config.toml
n_layer = 11
d_model = 320
n_experts = 32
experts_per_token = 2
d_expert = 96
d_shared_expert = 192
activation = "drelu"
moe_layers = [1, 2, 3, 4, 5, 6, 7, 8, 9, 10]
router_score = "softmax"
normalize_top_k = false
routed_scale = 1.0
balance_loss = 0.0115
balance_bias = false
init_std_router = 0.0159
lr_router = 0.000596
n_head = 5
n_kv_head = 1
head_dim = 64
vocab_size = 16384
norm = "rmsnorm"
norm_place = "pre"
norm_eps = 1e-06
positions = "rope"
rope_base = 10000.0
rope_fraction = 1.0
qk_norm = true
attn_scale = 0.125
tie_embeddings = false
parallel_block = false
extras = ["capped logits"]
init = "uniform"
init_std_qkv = 0.0198
init_std_o = 0.0
init_std_up = 0.0198
init_std_down = 0.0
optimizer = "muon_variant"
lr = 0.00986
beta1 = 0.95
weight_decay = 0.042
lr_head = 0.00726
warmup_steps = 50
schedule = "cos"
final_lr_fraction = 0.03
batch_tokens = 65536
seq_len = 512
doc_mask = true
train_tokens = 327400000
steps = 4996
dataset = "wikipedia_en"
Below are experts of layer 5 (counted from 0) of a mixture-of-experts language model. Rows are named gate (a neuron's input weights, with its number), up (a neuron's input weights, with its number), down (a neuron's output weights, with its number) and show model dimensions 160-319. Each number is 500 + 50 x the weight over its row's rms, rounded and kept within 0 to 999. Numbers have three digits each.
Before each expert's rows: "gets" lists some tokens that make up at least twice as much of what it gets as of all text; "raises" lists some tokens whose logits its average output raises strongly, later layers aside. This comes from a sample of Wikipedia text that the model never trained on. Tokens count by the router's weight.

# expert 30
gets: " |", " |  |", ":", " and", ";", "|"
raises: "\n", " on", " a"
gate0:506463509460497410628538576518389469461572447550527453506528480496503463542445417509429466581555486496438467462559570465572542536441450434504554552501436471485449497483508485489465499550470446517481512484531535457570467500494519486468455587425530523436511529519484600448515484494529447532519478554459556582432501385447542531476486440459544552552433505528598528557479464504464376535526447458522478564472463487496501487488519422539587480574486477548479405622508402534565428497550500
up0:492538535394477564465576494489461540426442433478569507380433465540530525557598473547537526512522462482500527559548584570451497529491475493442467526523483493542500481469440523557481440480586446560493470561596501577558501554523598503481402517528439507505474513363496484535536480511490596494511528526593496583424498514501451507545524408401478550477601529525485482599389531546588479578585564591446503522539500495429533524466485466501393563504509547500526522501523544471501505493602430
down0:532522560440525529564568600568531465491555573499541549555589679521530550514553536508547485568524522454483441548498500492499521529457548474552504391511567605447494540453638463460515462509466531541498447479554537536502514475576520490410507445572487494487462483488478491390405520586571464454538610468414519503528532491457500537453487467500403484422536506499537567609486464457562500437485542531461514565465460519494416527467498470584548457476524526496428513534495493553516459563482433

# expert 0
gets: "|", " |", "=", " | ", "re", "al"
raises: " and", " ", " N", " S", " W"
gate0:519415541479585484590514546553479535542475498481549553490517568488503507537499497524490550529495471481523537454476498452565491468468538513385535513448553507462481480426578437555469453580508515502515427555635546443551432483483491476498408562488456559535480518429596553461466497519508541475476566505508533452513480521501534516478531499489384551468550416568441494552554520518511478481561446420463448506510447592478507495503536518570520543455447622456499522617519506528593473543528422
up0:436502538491561442542480427501414457472532546507498500499514469428561503485466431462527546512552572445508531479540563470523545508490590507393389485478463543540394442521511497560572537594422569563457537537486517382474440600489486537390556391459530520455588457500489571437473496461544534406544443575566512519552494477552549401524500587497545486514504477512527500547495506563531534525446521506487513490417453445466566483426522532566472483481525481486568508511480483455552507475448463
down0:556453498449460538534505550513446493525456490380446496499550524523575547404536456492528408322477489384427510544537466500603528526457525414463479511452432561471515485459470503426498530453446499556436483565517430385534541544471475517479524539553566449525456490487518454553540436522558541481455599580527458467441513624441476496472475535538454518527571456561604500437526505546477496362522541509505508499486491558513532428512558496524483502525539605494474550566456504531566478523570440

# expert 13
gets: "s", "n", "op", " M", " H", " P"
raises: "\n", "is", "in", "il", "\n\n"
gate0:516495482441532504580507453504525484537424450500520428413646520528344483483457607446501379448445508539481489519417516477521450574533527422506445420553402557506520538462490489516493461444442536484477446502480554453449513470506442490458469504581524559497487542466514499447520494507580503496617524462519494462479527468560606507488555572497488531483455461450444454442433546472433531535549517467513428556318581394625468447508514448515451545512534502414486449393480417439501445498448548
up0:514440563552440655455496455456530433566477528494599405545496493564485549419480501568508459606537498519526608522454461429452573479549416559459452501494448502478472488474422525500598504467499529423446579439478538516418509522474586502455483603469478536487539525487499442498495448451434504535509460503543574572542422446521460414469472461421518480589455418412498560475536588559453536465451542513428457529494541492474495403480503488502498551537558482478429484503496485526480595527460517
down0:409533413500415613452546484499509485547399525562498420497370545530435543489460554383412480512452356523447450521465458473467503524424489556524567484507484531488520521434528463430436466521411459505578519556469473480483555526433533480512515569570504480489502464497476555524532525439458558450469423542537525452538500513498397439524471589599495544409474536494428518446396478491502518528477521459437516526540495407523491515568392453504465547479478478496479519563518566561480405517446467

# expert 20
gets: "==", "===", " |", " ==", "|", ";"
raises: "at", " Club", "\n"
gate0:460507393490508456532489471609552526475471656515373470542521530438507495553565580474482483562512393458528456445527539486483485518601478565499464359518604537587468431520497534509465480485521456505474526469453522461457484591530491588574492594499517497514597454482473556585532641512424474528455480479506478478435460504459416449573480561629522482462484554503503509485480451461523573513493457490550494536437516542457505517508495516495482544436575506482501462576556471451409495512521594
up0:526453552477405538478486411553483459489504523574548559524519518483417507508423477509463438501472467474467448512508582548475421532569438525514455441490484532457571401562491521504599504512593484530438598570490560428493494448506489518511484478514631493572485536478480393476555490485586477516431475494527445481561418511518484459431511603472437560527430455547472549423442413531477551511524467474521515468555555515491550474488485555545477515519389501447470495511549605535491446500522455
down0:551499494544490433573525434532536581556487471533457579551440526558448558599436536521463539527517570500530563383482468533377479529420486572470487538585483443502475497510458456464519471564507511483523486521567434600545513502482492430511547401458464506500530606462564444471579521589520559504491431497403453525497616451514507441433519427511601470441535608556525504533510577462476568416485525498396582522514469474488423465466586431522476521526550461477445519541451436523515511513543444

# expert 8
gets: "\n", "\n\n", "M", "S", "B", "P"
raises: "The", "T", "In", "===", "S", "A"
gate0:505467575404566568529513489543577535486432534525446554403488516516548351481525493555441471543463514479502586468567522452465549476520498505391420436502518543517417450494566495472525512501479534469514472565508536547516526529551511516519451542550464444530502524552494555451520467503589468474614521525451568481455471478409492456584542482467499483561503551476531522505612506492552514539500506568509488487516419531555535468497485637528527509487486569462636492420482422537392572336485483
up0:453498536491476439515388476509519531542524450416418484441521504512489518384525464509573456499495537516485530414478475597503405419419508477545490559486500483507552582468513483397506504472480490553508513602552493556504480524484477431495613522446508534464531492514579506522523573503494455532542480497459508405522429465510502362501503479567516550517364513484510575503496461493453422480426499455490507518532507474484565389469458537529427542480467401531595537427388391532517425404520458
down0:538549484487558451498557454521533485491531458452511541459572505611451462565442507569530485417573535362573536501562493505512526475499433567540501478406470630502436513509561560513432530554428578525507460437424524500539483490483463388491533561479525456480437568520468497480528541521560501485456524526519451515503491566456518452420473494443451544431459508487516491339439517450494571553540527445509323466478536558523488556529518500508513486474456531508609487442474466542462469517449476

# expert 29
gets: "0", "3", "1", "ist", "5", "ing"
raises: " L", " M", " and", ",", " or", " F"
gate13:559524531517509505488505451480474485529468557555522557591450576565535548455385513445590529539518535467463529602579449493426425492401421461525453545416542486482478402519578532503458592581503450522483473496530504466485499455479482539508538524398531491499460423546516534582602543513421614471423488496493460500535453488488464370453480458452491523482519508436495501585446519497416542434479534449517474565485482510564526565497536569590563391510525584414438458444498481527523496511514550
up13:473489555377626524429386490422431464488452525474553501492503560514482445448514569446429467451481445545494502551461513515398528471490494445528449498395480467460453602482466482421515495534454541421416467497523449500506421498453534493543453512469539473481463536394474538525522477436490367553504522571490512509544480490493460530424564492570557609528499418572478476557535469535429554479539434544476478524436526535585624535464532463485533530496543493586463432528604506448455512414567499
down13:514562480487500408454414560503503484511611510443496583487442578497460489436487512526467463482474445555457502499484440602550419534499512450432463466485479517427528573425436480448494457581433634525587494473440528501502535472490535476549470499501540525505489550490573418537410562505499480434499540535470562508509496467506426545543481500507496461502499566562595508602470482477521595465497525472501572531538541499571430527460333519415554472528445584393548553524486455511484511477559469

# expert 5
gets: " ", " | ", ", ", " (", ": ", "| "
raises: "2", "1", "ill", "er", "3", ","
gate13:485595619442480462501574539430501459497396470573481488566585482491511551498505401475486525451527561585479471444511458557515502503392512508440519477479584443406578441597459435449367514511396590471489558563506452513509545478488530480467592491536484507458481487539570479454542519534450463505459521424485548499533442548519504561516549499476487551526475500491478556470527477413483511417574523515490468489548466463487518399475489558538560482452461538570467538469578602510518517514458413
up13:609563516527502479511526562550529574511525558491503437592411579459487625558507524525456459502454527518491502423530550497515464502535516522479571422526500447523477532523550488432546506482453553498500459423457490399514475504472495505500444542448510455533462547594527485566439508474504451548488502458523486507567543477469515529579515502478555559492456457532451547562518547566432535423515533517415498504376558459589511478445515581493494493350512494514510559505558491485456540526493524
down13:467523493552447598523503488477491576494452471471495527536541456458391436408464416436467485417527577492454485399491546598522533486548483411535451493565526447543505492510617458471467418355441566519559492515413486552484447467405550482593536513484542453445376462536528448458465488473511441542454463538444509400562446484410475437489477549630490501532474519536419529419475528446458425555445539547465449496616526565540574471494449516562526476562442518523435417489642482490470493512535527

# expert 2
gets: ",", " as", "i", "am", "u", "o"
raises: "el", "ap", "-", "ip"
gate0:490488554490499458525508597525495508551404414505417577396478436503448596578540523382572550569442519477357519529473583482406451477511554482470453582505479499470414479487529397540436511529502542512500505536473501462487432466478557462425483502451567474494479446483494545447540492413488438437509466499533552464568519464506481533511522508466450473372478539415537516527372386448439458517479535465562449537623515475461517524450498485365439458511464498558458468559493458402574488488414476
up0:489503467560451524440504475553472529489454558501514509473464460489532584468525558548424502524492525552482461589484582436385551448526486585508478445506488396476498476532532554505574486573529565570473526518532538561527552517462537540495457480489461479528512513513572418418523516538488467525525602565594485560485573487407479497467454533513445423492579478422462475527381418495583411466528568653544518579401462443505476543452468505502491484484531503539354539476542506479515524502459547
down0:518455475556463590501467512482469559509561457456514499529543467482549541382533423518538515434453511487531499495503517509465479448550570513530473543436432400485517540409549550521505497517507493532533455548469509427563511534527396543460438546531508391488413512577450511467618494404496480480549621519583498430531504475435539539473475530562400449483477440488526601504490515522476467515541498557569393529452622383508542498567542504522433466461488410634547479494427532596503538505440487